python train.py --num_key_value_heads=1 --tie_word_embeddings=true --schedule="wsd" --max_seq_len=512
Below are experts of layer 8 (counted from 0) of a mixture-of-experts language model. Rows are named router (the router's row for the expert), up (a neuron's input weights, with its number) and show model dimensions 0-127. Each number is 128 + 24 x the weight over its row's rms, rounded and kept within 0 to 255.
After each expert's rows: a language model's description of what the expert responds to. This comes from a sample of Wikipedia text that the model never trained on.

# expert 15
router [161 151 108 144 117 179 139 166 103 118 121 127 151 164  98 152 177 124 128 143 115 175 146 135 104 125 158 136 115 117 130 111 128 129 115 147 140 115 148 117 144 147 121 125 113 149 108 140  97 125 109 105 110 119 130 148 152 115 147 125 122 143 116 131 169 160 149 161 128 175 129 160 137 185 102 126 110 161 134 136  76 127 130 157 122 126 152 191  90 113 149 128  93 156 105 190 111 126 131 107 155 152 141 125 115 141  98 171 119 177 177 145 114 143 146  90 156 124  92 141 156 170 148 147 119 132 133 147]
up0 [125 110 125 121 118 124  96 111 134 136 149 105 113 136 141 113 142 141 132 113 120 108 121  99  99  94 190 149 167 142  85 120 114  87 146 146 108  92 176 128 104 119 133 115 161 127 139  69 107 147 152 122 125 141 174  82 109  53 112 158 132 118 136  73 113 141 121 106 121 143 139  95 120 129 111 102 107 102 170 125 138 106 148 119 115 125 119 130 118  79 110 147 111 162 128 168 138  83 115 122 129 112 127 163 129 149 126 146 148 152 125 110 116 171 136 103 155 104 182 161 156 117 103 121 141 111 126 109]
What it handles: Pieces containing v or w inside words, such as engra-v-ed, ele-v-ation, Flu-v-oxamine, plus capital W and V, and clause words like which, that, would.

# expert 13
router [119 171 124 129 124 113 114 106 133 113 112 145 161 149  98 128  94 102 114 148 110 153 186 139  94 128 183 113 107 101 121 123 124 155 128 104 139 106 152 126 148 153 129 148  88 118  90 130  87 138 145 140 152  94 105 148 147 121  93 128 156 125 172 119 154 136 165 143 114 181 145 144 144 141 136 131  79 144 159 128  69 128 131 103 128 135 122 154 133 124 156  96 125 130 137 121 114 143 114 118 143 151 101 120 127 128  92 131 109 104 128 136 126 150 130 115  88 140  88 179 119 184 176 170  98 169 117 105]
up0 [137 142 170  80 125 117  92 112 173 129 134 112 120 181 112 118  86 122 110 134 155 164 120 127 150 142 159 114 146 105 137 122 158 123 111 130 120 130 105 109 143 143 130 139 139  91 135 120 133 126 145 107 142 100 177  90 105 168  52 133 144 123  95 104 132 165 121 108 125 128 148 118  95 112 124 133  94 150 146  94 147 136 105  98  81 115 106  60 135 150 159 131 159  81  90 107  95 146 121 134 135  97 121 149 134 160 140 155 142 101 101 140 138  99 147 141 118 150 163 141 122 120 162 138 147 129 110 111]
What it handles: Word-initial W, w and m pieces and inner -ro-, -qu- syllables, as in world, wheeler, brother, Arquette, Microsoft.

# expert 25
router [124 150  74 132 142 144 141 148 121 107  71 114 146 131 126 130 128 116 115 132 134 164 154 133 114 163  98 128 111 126  96 123 155 158 113 120 130 144 119 113 130 157  77 130 111 149  60 147 133 119 118 125 159 130 106 145 138 124 126 131 103 114 116 156 152 141 142 193 115 139 139 168 113 209 109 143 118 111 143 145  84 109 138 169 133 101 163 178 138 127 146 123 119 133 146 132  98 153 102 118 147 175 118 102 116 130  97  96 101 151 163 145 104 137 159 129 104 129 125 119 116 151 143 168  85 118  94 135]
up0 [121 103 111 147 131 119 152 156 161 124 140 103 121 117 127  80  95 155 114 177 141 124 117 142 132  93 159  67 123 111 156  89  80 123 142 131 172 143 158 130 108 116 105 119 153 133 114 137 153 134 146 124 138 137 130 156 142 100  97 144 163 145 112 114 148 108 111 139 178  85 156 123 109 138  90 111 102 123 122 108 128 108 132 118 115  91 116 115 110 120 126 180 156 142 145 123 140  50 185 118 125 130 117 133 143 150 154 139 141 138 118 100 136  91 137 136  94 130 130 108 158  76  85 111 138  95 121 145]
What it handles: Single first letters starting a word, mainly f/F, also b, e, l, as in frame, five, fighting, boost, earth.

# expert 41
router [180  89 104 144 131  87 114 133 137 125  96 141 125 128 140 119 127 172 128 127 122 144  94 124 168 150 113 151 121 102 109 137 125 126 156 136 165 148 164 184 130 156 142 122  87 180 106  95 139 106 171 101 102 146 112 152 127 123 126 122 142 131  97 146 169 167 148 135 125 124 123 164 131 167 177 138 150 166 137 135 138 120 131 113 110 101 135 139 129 135 173 141  66 111 101 162 140 135 107 107 116 134 127 121 163 143 119 143 143 175 135  69 135 144 141 148 117 143 126 139  77 134 100 138 147  88 119 108]
up0 [168  95 130 100 125 125 122 128 185 180 123  86 114 137 120  99  90 166 140 168 104 115 116 129 183 117 129 149 123  93 126 115 130 157 160 130 132 116 150 181 133 136 105 132 130 130 136  86 137 150 112 141  77 119 165 144 111  99 111 128 154 125 161 142 157 158 124  96 135 141 139 126 107 117 145 133 140 140 155 150 138 131 117  72  95 125 144  93 120  85 121 157 137 121 162 163 150 114 153 120  83 124 113  93 147 157 132 180  82 152 123 120 135 137 143 164 152 139 132 151 135 113  95 103 156 143 111 132]
What it handles: Final pieces of common words ending in a vowel-e pattern, like th-ose, bel-ie-ved, cho-ose, W-ave, plus the word all.

# expert 11
router [109 154 130 152 154 106 146 137  92 117 152  86 109 138  93 200 134 123 136 123 129 166 111 166 107 131 140 153 103 125  58 105 154 137 128 106 141 151 133 129 154 146 108 125 101 125  73 145 177 140 116 107 137 148 159 158 136 126 121 180 116 111 165 138 145 137 143 145 124 141 101 155 116 170 107 128 169 103 151 116 140 116 148 128 111 113 156 166 148 104 119 125 121 145 115 187  81 137  97 104  92 155 150 125 134 128 101  96 142 133 169 158 152 113 131 125 125 169 142 142 140 150 137 135 105 133 121 141]
up0 [104  98 108 119 149 110 119 129 133 141 167 140  86  96 164 133 124 138 140 157 176  97 113 114  92  90 137 146 120 127 139 114 135 154 158 127 137 139 151 131 133 123 134 134 208 112 130 121 146 129 139 125 130 162 140  90 121 102 121 117 118 129 146 132  84  87  90 109 114 139 153  96 149  94 122  96 162 143 115 123 165 117 113 124 106 144 113 124 126 170 106 127 128 189 115 155 115 134 168 129  79  85 163 132 110 147 108 127 114 132 144 148 164 133  57 146 127 146 170 149 145 115 134 124 138 125  81 134]
What it handles: Word pieces holding the letter b or B, mid-word or word-initial, such as the b in incumbent, battle, Brazil, bibliography.

# expert 55
router [ 95 159 150 100 151 101 117 117 133 114 133  75 133 119 154 113  80 154  93 149 123 144 145  84 119 158  95 134 133 166 104 135 129 157 115 132 118 162 136 108 128 140 129  94 146 151 103 137 174 148  96  91 104 156 144 113 160 122 106 151  96 113 137 128 114 126 157 161 119 130 140 145 132 153  89 126 109  91 121 122 134 146 150 137 133 127 124 127 167 115 171 116 150 116 127 120 126 123 106 128 147 106  90  98  64  78 111 120  83 123 143 158  83 130 154 137  92 129 125 108  96 131 118 165 110 167 117 180]
up0 [150 126 128 151 149 103 162  92 130 126 156 114 106 127 125 110 155 146 100 155 107 132  99  98 117 121 125 150 122 133 146 100 179 116 132 139 136 114 126 164 153 107 103 106 154 133 117 157 110 128 116 135 134 112 174 101 104 114 140 103 102 156 117 128 121 140 121 104 129 156 107  70  96  97 174 141 107 115 131 105 133 184  90 118  73 159 139 122 152 103  65 160 147 160  81  81 134 109 123 137 119  99 152 133 138 122 135 120 118 104  79 151 120  86 112 103 121 112 121 143 160 160 116 107 154 144 115 160]
What it handles: The piece -ist in listings, assistant, list, plus word-initial t, T, H, ex, count after articles.

# expert 12
router [153 132 114  81 133 142 150 140 107 116  69 121 111 141 106 137 143 136 130 163 109 120 148 134 133 156 101 101 139 122  74  99 152 156 119 178 143 129 143 115 114 116 117 132 117 135 113 124 147 111  67 106 138  97 145 184 137 128 104  80 148 121 140 135 151 115 149 146 139 164 154 183  97 135  99 137 167 101 119 143 112 123 133 125 119 103 109 159 137 107 118  97 110 143 154 144 120 134 119 150 144 173 115 131  65  59 116 101 126 131 142 190 113 143 125 133 125 153 122 160 122 119 148 124 110 151 148 148]
up0 [119  87 139 169 123 114 105  99 105 183 127 197 124 127 136 112 125 130 108 141 119  91 127 150 137 110 113 108 140 157 141 110 121 133 194 136 145 114 118 134 144  99 164 160 165 129 117 113 100 171 120 131 124 111 158 103 124 122 137 135 145 118 135  78 114 164 108 115 141 104  91 134 190 138 122 111 162 130  99  52 118 120 129 135 109 134 123 142 146 137  83 124 141 162 136 117 152 109 119 135 129 131 121 158 119 128 127 131 111 168  84 125 171 123  92 115  95  88 118 141 148  88 137 118 129  94 117 141]
What it handles: Opening parentheses, quote marks, score hyphens, and word-initial prefix pieces such as un, dis, re, sub, com.

# expert 46
router [138  80  70 120  90 149 123 149 138 153 143 118 143  93 147 139 163  91 114 106  77 124 103 132 141 131 180 108 121 106 116 144  87 147 140 117 160 146 125 114 139 122 129 117 129 119 130 139  94 151  78 109 133 136 134 134 123  94 155  65 130 146 127 112 113 141 161 112 139 142 142 168 145 109 121 172 111 151  95 142 116 148 134 110 150 110 113 130 138 118 125 178 113 173  94 128 115 102 165 118 127 130 143  90 121 194 141 168 168 115 129 134 167 141 130 130 155  91 102 146 145 125 138 132 159 164 135 134]
up0 [151 125  90 136 133  81 127 148 158 156 126 151 104  96 175  84 137  98 112 139 101  97 135 129 128 135 127  96 146 159 105  71 112 152 128 147 147 136 119 115 162 128 130 120 152  82 123 147 135 163 118 116 150  96 154 134 108 106 163 135 154 134 107 133 116 157 166 117 116 115 130 128 117  89 139 133 141 150  78 148 141 121 110  83 150 123  75 111 154 172 128 145 134 125 132 138 134 136 194 144 115  99 177 125 125 171 131 155 142 143 159 150 133 130 104 141 111 108 141 120 115 129  57 154 154 131 110 134]
What it handles: The vowel o and pieces such as ro, pro and io, often after consonants, as in mush-ro-om, Th-ro-at, word-initial pro.

# expert 58
router [167 152 178 112 155 177 162 116 112 118 141 118 104 113 129  84 176 138 135 105 132 152 136 148 107 115  91 155 127 114 154 143 134  75 107 110 136  97 175 126 145 139  69 145  96 137 172 123 120 150  88 131 132 137 119 114 121 136  95 126 154 166 130 135 121 105 131 127 142 115  97 156 119 173 178 124 142 136 136 140 117 116 134  86 110 147 150  95 179 107 112 143 109 154 130  95 111 101 138  96 119 125 161 114 161 129 153 143 127 128 136 135 168 117 102 157 139 127 114 153 127 129 152 134 112  87 184 133]
up0 [109 133 146 102 156 167 168 113 134 123 120 108  97  89 134 115 126 167 140 147 138 132 100 129 122  72  95 109 112 111 193 113 120 148 157 143 120 147 138 147 123 136 124 131 115 140 184 131 131 144  60 143  90 155 108 110 128 124 126 126 158 140 114  96 143 101 132 116 146 122 133 109 146 148 127 147 140 109 119 140 151 147 113 154 104 114 118 109 172 164 125 177 114 150 111 111 133 120 130 124 132  95 127 140 163 149 213 123 170 160 151 125 158 124 103 108 110 136 109 146 128 119 172 117 110  92 175 134]
What it handles: Inflectional endings on verbs and nouns, such as -ed, -ing, -s and -es, in running prose, e.g. last-ed, tak-ing, publ-ished.

# expert 33
router [126 158 136 137 105 105 109 128 130 133 151 117 139 119  90 116 139 113  88 127 132 170 147  86 153 160 155  83  83 159 167 162 168 120 158 101 122 128 131 144  83 116 113 132 115 136  77 186 147 125 141 106 113  89 156 124 127 119 125 159 106 128 160 137 140 133  98 129 122 128 139  96 120 129 133 106 174 142 163  98 138 106  98 124 141 149 161 162 120 175 117 140 102 132  64 143 122 134 103 125 114 100 135 132  74 120 151 137  96 130 128 174 107 141 152 148 110 104 142  99 162 115 136 118 115 166 137 119]
up0 [131 147 149 143 111 124 123 105 165 154 133 136 111 131 129  98 133 144 117  89 119 129 127  98 158 101 168  69  98 135 125 141 157 134 168 101 169 120 148 173  91 121  95 127 166 136 132 169 157  98 127 114 119  95 148 108 106 131 119 136 103 162 143  95  86 167  96  98 113 111 127 143 104 127 107 114 128 111 144 125 130 127 131 107 103 107 129 169 129 167  74 124 119 140  97 147  80 103 114 130 106 118 159 145 149 178 148 130 115 141  96 147 108 117 124 118  61  98 184 131 114 127 145 127 148 134 129 141]
What it handles: Word-initial consonant clusters, especially st/St (station, Street, Thunderstreak), and also sc, sh, writ and mov, plus stem pieces like ild in building.

# expert 4
router [115 132 163 116 111 121 150 101  99 118 129 129  83  99 129 128 141 151 134 105 112 134 111 157 132 146 125 142 123 127 154 110 123 170 128 156 177 133 140 148  91  92 129 112 131 132 164 151 111  85 135  97 133 161  90 121 136 118 167 163 150 137 128 126  56 144 126 117  99 115 150 141  94 103 125  99  94 135 133  84 130 142 139 127 129 139 127  98  84 159 104 175 175 119  61 152 138 149 166  83  86 151 147 125 127 123 156 131 116 100 136  96 124 113 119 121 143 143 148 147 106 117 134  91 128 165 100 143]
up0 [133 119 120 130  76 156 149 113 126 127 103  83 126  97 138 145 157 120 123 121 123 140 109 106 144 110 157 118 120  93 123 102 130 176 121 114 131 154 184 125 115 105 123 144 123 145 168 156  93 109 104 127  74 147 128 103 112 143  79 125 146 179 138 158  65 146 130  99 118 107 117 124  92  76 155 144 109 127 116 120 108 142 114 147 139 159 121 117 119 120 144 160 147  81 121 105 148  93 184 140  89 139 159 154 127 125 138 139 102 112 148 129 119 126 116 116 138 129 118 203 112 102 110 130 124 137 103 151]
What it handles: Inner pieces of proper names and places, often after Sh or Sc, such as Sc-ot-land, Sh-ary-n, Wien-er.

# expert 28
router [119 130 140 132 116  80 132  96 104 116 113 159 117  95 148 125 110 139 128 118  89 130 147 113 137 185 165 152 100 128 107 116 147 131 157 117 142 158 122 148 118 123 195  90 112 127 108 134 105  99 104 153 127 130 118 130 139 106 114 164 147 163  99 152  95 135  50 128 123 134 160 154 105 131 162  94  96 137 146 150 116 133  72 140 117 124 161  86 137 144 125 140 140 143 139  84 114 145 145  77 112 138 109 124 109 129 162 112 146  87  80 158 118 143 145 108 114 115 169 145 138 143 144 102 129 131 130 158]
up0 [140 128 143 131 115 146 129  95 124 117 131 162 133 151 118  68 101 180  86  92 142 128 111  92 149 119 161 111 103 162 131 102 147  85  93 118 163 103 130 131 135 130 108 106 167 115 104 141 112 117  96 176 124 121 132 121 124  87 113 115 137 131 122 103  90 105  97  97 110 129 129 119 110 131 149 130 110 118 156 174 127 128  95 112  88 117  97 125 117 148 108 112 125 124 122 118 172 123 130  79 100 122 129 126  91 139 175 112 152 118  65 136 150 128 148 106 110 122 144 116 186 158  92 132 125  89 149 154]
What it handles: Pieces such as ran, ar, un, le inside words like shrank and Strange, plus byte pieces of Thai, Devanagari and Japanese text.

# expert 39
router [157 102 102 111 118  95 162 139 128 174 136 116 131  88 165 119 135 146 148 153 202 115 102 112 120  95 123 162 122 129 150  91 131 127 142 157 136 159 143 167 149  86 112 126 127 167 142 152 114 114 130 127  73 132 100 127  92 137 125 169 131 123 130 129 107 128  90 108 142 127 148 110 136 122 117 102 119 125 120 104 114 140 118 120 130 129  81 109 155 166  84 125 130 134 130 105 130 113 105 133 129 138 205 152  93 132 155 122  92 137 113 133  98  99 110 124 148 137 182 116 121 156 110  74 147 138 124 166]
up0 [130 122 113 100 186 137 104 132 158 144 164 109 126 133 154 127 124 127 121 108 169 150 114 172 131 124  89 124 139 104  77 124 159 109 151 152 121 144 134  87 105 138 145 104 114 157 142 127 141 171  80 153 125 133 103 141  62  83 132 126 117 140 113 125 142 156 114 103 175 108 156 111 114 145 140 119 138 133 121 105 130 146 153  77 164 146  87  94 144 138 124 132 142 116 170  76 161 132 109 114 171 145 134 113 139 168 144 143 110 155 132 108 132 154 138 138 100 159 126  96 146 134 101  88 157 146 124 124]
What it handles: Middle pieces of Latinate words after a prefix, such as le in example, ist in consistent, and fer, ign, port, clud.

# expert 10
router [125 103 127 154 161 131 147 130 137 146  86 154 156  73 158  73 118 141 147 164 156 155  93 146 149 122 118 135 148 149 145 105 106  97 129 153  96 148 169 139 133 112 136  96 147 148 152 141 154 143 142 162 123 139 141 131 119 148 136 163 137 119 160 157 123 124 104 122 127 136  73 128 145  93  74 136 145 122 136  99 100 137  75  99 153 110  99  95 160 112  96 152 164 157 152 103 129 118 104 110 160 130 131 138 148 178 196 125 146 144 118 150 116 125 129 111 142 126 144 110 125 132 100  92 123 122 157 125]
up0 [ 90 147  70 157 136 128 113 108 149 116  99 142 172 133 165 134 120 138 113 146 190 105 117 150 146 133 135 100 115 137 116 141 129 111 141 158 100 124 171 119 105 128 113 119 148 130 119 144 148  92 159 130 102 142 159 113 129 110 117 121 160 158 120 112 117 140 114 110 126 128 124 114 127 100 101 138 132 136 148  77  85 151  76  98 113 148 117  90 149 120 116 109 136 156 171 117 114  99 143 132 133 146  93 183 138 142 153 156 131 106  93 173 182 111 117 133 135 150 126 135 167 120 124 117 127  54 139  92]
What it handles: Middle word pieces that come right before a suffix, mostly after prefixes like ex or m, such as exp-ect-ed, m-arri-ed, polit-ic-ian.

# expert 1
router [154  96 123 190 157 136 145 134 146 102 100 133 119 100 130 114 135 142 109 138 131 132 108 108 158  89 142 123 181 123 137 117 113 147 123 146 117 155 131 122 111 126 143 149 112 175 100 127 122 144  99  85 151  93 158 101 102 147 153 133 114  87 114 148  85 133 138 129 118 110 160 107 131 132 116 115 149 122 123 147 189  99 134 145 124 139 118 108 107 120 145 140 151 136 122 178 166 149 126  97  75  99 127 183 183 133 144 102 132  95 115 127 122 120 122  98 129 107 145 133  93 128  65 158 125 113 125  76]
up0 [106  97 165 152 141 139 113  90 154 119 103 115 119 142 127 136 129 136  96 114 109  71 110 136 170 135 131 143 124 111 134 109 112 117 127 116 115  66 149 106 123 121 131 121 118 103 123 122 159 173 130 139 144  84 183 133 105 117 137  85 114 163 112 115 127 151 102 103  99 147 135 129 139 100 107 117 150 130 139 148 124 134 129 122 144 168 156 146 134 117  94 157 162 170  87 134 165 108 117 110  85 125 132 111 100 184 173 118 120 113 120 166 139 141 101 109 153  87 126 178  88 124  80 114 146 100 113 130]
What it handles: Word-internal pieces, especially the suffix -er, plus -ost, -ose, -est, as in younger, shoulder, whose, essay.

# expert 37
router [ 93 149 174 127 154 110 107 124 135 132 131 153 116 137  86 137  98  94 127 133 157 117 150 157 110 130 157 121 111 140  98 143 139 145  73  83 116  86 133 105 145 134 139 125  98 118 123 118  88 132 126 111 158 124 147 137 135  90 117 147 115 133 150 112 163 173 158 153  99 159 131 108 127 105 120 122 147 132 116 107 103 137 131 119 140  87 127 110  95 145 147  99 125 134 128 105 125 139 130  95 131 130 130  90 114  82 101 131 100 109 128 110 105 159 127  93  65 128  73 157 172 145 157 173 134 134  99  59]
up0 [176 154 158 137  77 124 143 110 156 111 120 111 149 163 158 117 134 117 118 124 120  86 154 103 112  87 190 123 138 180 118 151 149 136 121  86 147 117 121 136 137 114 101 130 114  83 142 130 112 128 161 111 126 107 136 106  94 105 113 152 149 122  76 110  99 157 125 115 135 126 103 138 118 116  96 150 130 137 174 112 109 161 101  99 114 137 132 125  83  81 154 101 111 135 155 147 124 142 121 126 115 116 145 156  94 191 134 180 113 143 124 162 130  86 127 154 101 107 110 112 146 110 134 149 130 119 149 105]
What it handles: Second pieces of proper nouns and places after B, W, O, as in Battle, Battalion, Oakland, Budapest, Bilbao.

# expert 8
router [116 171 115 150 129 143 142 166 105 119  93 103 153 144 103 127 124 133 128 115 147 127 172 125  94 186 127 125 123 114 123 120 136 134 106 149 122 153 116 136 128 157 113 143 108 150  96 147 152 104 120 115 128 117 118 178 164 141 152 115  96 114 113 146 161 150 159 168 111 139 105 188 116 200 109 138 140 135 132 136 120 108 125 155 138  84 167 175 123 113 148 110  97 144 142 126  95 149 101 127 155 143 126 119  86  76  88 107  93 130 174 125 100 155 155 113 125 131  90 129 114 158 129 137 101 151 147 152]
up0 [126 156 141 109 112 132 132 153 130 129 119  98  98 122 160 102  88 108 100 171 147  83 100 159 124 141 139  87 187 129 125 131 138 104 116 132 155 109 147 152 126 132 152 104 120 115 136 134 124  99 116 112  87 107 136 141 116 123 135 129 124 171 113  90 158 179 133  98 134 105 129 122  82 115 117 156 130 101 101 114 143 148  81 123  99 130 132  89 103 139  85 155 146 165 162 104 122 120 170 151 114 100 124 135 135 118 127 193 170 128 113 114 133 152 120 127 116  89 135 121 124  80 131  91 144 133 189 128]
What it handles: Line breaks after article titles and short descriptions, plus opening parentheses, quotes and articles starting a phrase, as in "= Craft in America =".

# expert 40
router [107 144 152 161 138 131  75 140 176 127  95 157 132 109 105 110  97  97 114 144 135 147  95 120 161 113 173  90 124 103 111 122 101  77 103 109 109 139 169 125 117 118 175 155 139 118 149 150 131 106 161 137 147 142 135 125 140 145 136 144 158 104 113 120 132 119 184 101 151 120 155 147 142 105 132 177 114 116 148  91 164 153 114 141 167 123 119 110 130 105 110 134 123 166 181 110 157 155 133 145 149  93 106 172 130 156 149 123 127 155 165 148 153 144 141 129 132 148 109 118 138 110 116 151  99  88 164 108]
up0 [131 179 164 139  97 113 109 139 129 115  96 149 109 163 101 152 107 108  64 165 131 139 115 130 177 100 123 101 120 112 144 145 124 124 145 101 131 123 152 155  88 117 151 148 139 139 100 107 141 111  91 145 145 138 139 135 118 106 138 107 183 182 118  74 153  78 105 108 119 111 101 110 147 105 157 137 116 119 154 149 105 167 140 119 130 114 179 124 118 132 143 168 119 156 131 130 103 150 141 120 139  97 137 146 112 149 147 124 139 169 141 104 139  87 118  88  88 151 119 119  88 100 102 108 109 141 121 137]
What it handles: Word pieces right after M or m, in names, months and table entries, such as M-aj-eski, Mah-m-ud, M-orn-ing.

# expert 24
router [185 134 160 125 101 126 118 160 132 120 141 103 140 121 114 132 138 135 102  83 151 137 123 128 144  90 153  81 128 155  86  94  98 121 131 129 132 156 133 119  96 147  99 104 113 112  96 135 187 138 124 137 144 144 139 102 120 101 127 149 120 136 146 130 163 107  99 115  94 139 121 128 137  92 149 100 117 154 162 188 142 173 182 118 114 142 102 117 150 131 160 128 135  91 109 196 127 153 118 141 144 109 130 141 145 135 142 162 125 125  98  84 133 105 125 112 148  94  76 122  89 143 120 130 154 166 143 132]
up1 [128 128 166 131 128 178 133 122 126 134 157  68 117 110 130  89 155 120 123 107 135 155  79 109 132 123 137 103 115 110 102 117 167 139 124  94 151 108 111 134  98 140 165 158 105  94 136 136  76 125 102 123 152 116 162 145 141 141 111 151 162 105 134 105 133 111 165  97 135 113 101 111 111 109 139 101 112 120 107 120 142 116 147  82 130 115 121 108 108 168  90 120 137  49 103 153 121 129 125 150 100 116 151 111 154 121 179 160 141  86 130 134 126 110 161 139 134 101 119 139 119 122  75 144 163 143 125  88]
What it handles: Word pieces containing c, alone or in stems like spec, rec, dec, cons, inc, as in Coun-c-il, asp-ec-ts.

# expert 52
router [122 151 111 138 136 133 152 153 108 109 104 119 168 160 107 139 132 122 133 111 122 144 173 127 117 170 121 143 114 127  97 133 151 155 110 134 124 153 123 133 138 152 108 148 110 148  89 140 127 113 115 119 153 144 122 157 164 146 123 120 106 108 133 160 142 137 146 186 114 164 129 173 123 220 121 143 133 134 134 146  92 118 154 158 141 106 173 188 141 105 158  99  98 127 139 128  95 166 105 124 157 150 105 103 120 115  99 119 100 156 188 145  88 149 153 110 129 138 111 120 109 171 137 145  96 127 113 125]
up0 [146 111 122 114 106 137  48 120 163 132 112 102 125 142 115  99 129 161 145 136 153 119 119 157 132 127 108 129 123 126 144 134 116  77 119 131 136 112 155 162  87 110 107 151 122  49 122 139 112 141 145 122 119 114 145 101 121 160 146 169 178 162 135 103 124 110 132 123 121 144 103 122 122 108 135  90 133  91 146 103 150 194 143 111 140  82 118 113 159 110 114 103 130 157 145 111 154  89 138 103  97 120  91 141  89 140 126 154 127 157  94 118 162 128 111 168 109 115 135 129 121 106 130 123 182 102 129 121]
What it handles: Commas, pipes, slashes and parentheses in tables, lists and dates, plus byte pieces of Cyrillic text.

# expert 16
router [121  98  86  97 157 117 122 127 160 119 124 143 110 145 158 139  95 124 192 116 103 127 138 123 139 146 175 153 101 160 133 118 112 146 155 155 160 116 117 146  94 145 122 145 111 139 135  89 182 119 120 156 131 142 107  99 108 107 141 158 119 156 150 127 126 159 123 130 113 149 186 108 141 176 130 139  94 100 122  92 166 135 123 108 159 121 133 113 161 128  96 107  75 138 112 162 139 113 117 125 100 145 154 154 107 125  81 155 161 137 112 106  97 148 120 136 149  92 102  72 147 133 103 138 147 141 104 120]
up0 [108  60 154 100 111 130 149 104 121 140 146 132  90 128 146 120 101 162 172 160 176 148 150 113 152 135 126 108 126 169  59 114 164 117 148 121 124 133 156  92 141 128  79 136 116 130 134 165 122 135 137 160 124 108 146 127 121 149 143 120 131 164 106 114 155 129 129 118 140 122 155 116 129 105  94 136  82 118 105 119 140 113 123 117 154 133 126 107 125 123  99 168 114 113 138 143 142 153 175 204 119 134 172 168  99 122 128 103 166 145 110 104 136 109 105 134 127 124 139 135 132  94  95 119 153  90 113  99]
What it handles: Sports words like championship, league, team and quarterfinal, plus pieces inside sports results tables and their column separators.

# expert 22
router [176  97 142 129 146 110  78 103 136 122 105 120 114 145 119 122 151 162 196 204 144  85 115 134 102  87 109 167 143  96 107 157 124 144  92 149 123 166 103 157 117 122 107 114 140 120  95 119 138 142 100  70 160 125 124 124 132 124 126 136 126 162 156 125 145 179 105 134 155 115 141 104 141 157  96 139 136 169 119 100 109  89 146 138 123 157 107 146 111 151 119 127 127 137 157 142 111 135 118 144 129  87 167 136 131 130 117 158 159 144 124 114 154 109 129 101 141 156 138 152 126 116 144  87 123 141 162 145]
up0 [115 156 152 133 169  78  70  90 122 170 110 111  87 131 120 121 150 148  85 112 103  85 103 113 133 116 123  85 124 135 103 155 108 118 137 143 138 132 116 130 153 100 155 126 140  97 132 135 144 146 137 116 152 137 148 123 156 142 125 130 133 152 126 119 108 152 135 113 120 147 146 133  83  83 180 140 108 134 125  98 150 117 161 133 114 156 107 118 125 151 124 162 146 106 137 125  80 161 154 135  73 115 186 125 151 153 153 164 142  99 131 149 144 133  94 105  81 122 125 144 102 107 127 158 148 172 137  98]
What it handles: The word "the" and single inner consonant pieces like t or m in mid-word, such as recap-t-ure, accom-m-odate, though-t.

# expert 2
router [156 112 124 145 143 124 118  95 156 117 139 127 134 114 118  76 106  93 110 147 121 114 118  74 137  86 119 103 120 107  94 118 120 124 133 135 144 104 122  96 103 112 187 113 126 150 135 108  92 168 163 173 135 162 117 154 113 108 128 114 145 129 151 137  91 150 108 118 129 145 140 141 117 114 133 126  88 112 105 149  95 156 119 146 111 139 103 120  75 144 102 131 128 127 174 157 152 118 112 133 145 121 102 146  99 113 148 129 132 112  68  82 108  93  77 128 148  81 140 103 156 142  97 145  91  88 128 154]
up0 [114 126 155 150  89  88 128 130 133 102 132 160 155  93 156 121 132 114 133 196 108 118 128 108 154 125 155 102 180 128 135  86 108  97 137 136 133 125 181 131  81 146 163 136 125 101 130 132 146 181 147 136 120 137 124 106 101 136 118 105 163 168  79 123  92 161 130 110 146 128 144 120 153 103 146 140  89 122 168 123 114 118  97 121 122 175 123 144 128 153 157 153 121 141 134 112 136 125 108 137  91 119 137 170 115 172 130 135 121 154  96 121 120 105  97 111 149 110 119 131 164 126 119 141  87  68 125 148]
What it handles: Mid-word pieces like as, ac, anc, enc after a consonant start, as in smashes, pregnancy, frequencies, masks, cases.

# expert 50
router [ 84 114 150 162 142 130 142 147 128 126 115 111 173 128 155 155 137  98 161 109 128  98 107 139 116 156 130 130 121 103  94 108 119 120 149 111 107 101 124 160 115 123 140 143 149 162 158 161 129  92 128  98 177 162 142 108 107 120 129 153  84 165 146 133 127 145 177 127 103 100 185 106 129  93  79 126 128 111  83 127 121 137 133 133 140 136 126 115 121 150  95 105 132 165 133  85 142 129 138 130  82 141 118 117 156 129 131 216 117 169 146 111 172 135 130 160 131 140  85 143 103 121 118 128 136 133 116 115]
up0 [123 114 123 120 140 113 125 127 134 152 143 101 107 119 115 169 149 145 164 128 120 144  41 149 169 133 155 100  98  83 112 169  96  96 170 113 152 113 114 143  96 135 157 126 164 133 153 114 140 127 132 131 100 120 125 144 101 160 109 121 130 116  96 109 119 126 138  97 141 130 122 135 132  94 125 113 113  92 112 157 113 105 127  98 107 154  92 155 121 139 135 115 114 111 137 149  99 108 120 147  82 140 165 140  77 134 149 152 116 141 127 118 158 136  95 127  82  89  89 170 115 107 161 136 148  85  83 117]
What it handles: Table cell pipes in sports and results tables, plus mid-word pieces like ard, ov, inal, ev, as in GeneCards, ward, Hard.

# expert 27
router [197 104  73  99 128  89 142 138 100 137 135 143 111  97 123 114 161  98 107 123 133  71  89 111 166 125 121 123 126 116 139 122 137 159 124 109 127 147 119 173 145 134 159 137  92 115 150  93  89 115 109 126 155  75 138 114  85 157 168 142  88 111 110 137 115  94 150 111 140 121 148  99 122 147  88 103 155 129 131 115 164 106 153 130 130  94 121 140 144 152 153 127 170 166 125 196 144 155 162 101 114 110 113 153 143 101 132 147 149 135 115 132 115 123 125 101 131 119 141 126 134 128 124 121 139 103 143 100]
up0 [163 136 137  75 134 136  89 133 142 125 155 136 103  92 116 143 116 145  93 156 114 144  94 134 100 157 154  75 141  73 148 113 121 116 138 105 144 138 109 155 135 115 148 133 143 108 100 114  96 118 106 186 143 142 136 103 132 135 164 166 125 173 121 132 119 123 119 132 160 108 132 125 102 132 109 134 117 112 159 101 159 136 104  92  93 120 107 107 141 134 134 156 143 156 120 140 157 130 175 118  94 124 143  79 103 135 144 156 118  97  57 171 107 107 111  98 111 144 104 117 163 136 147 152 143 108 108  96]
What it handles: Final syllables of names and words such as mer in Summer, er in schooner and Gallery, ier and ie, plus === heading marks.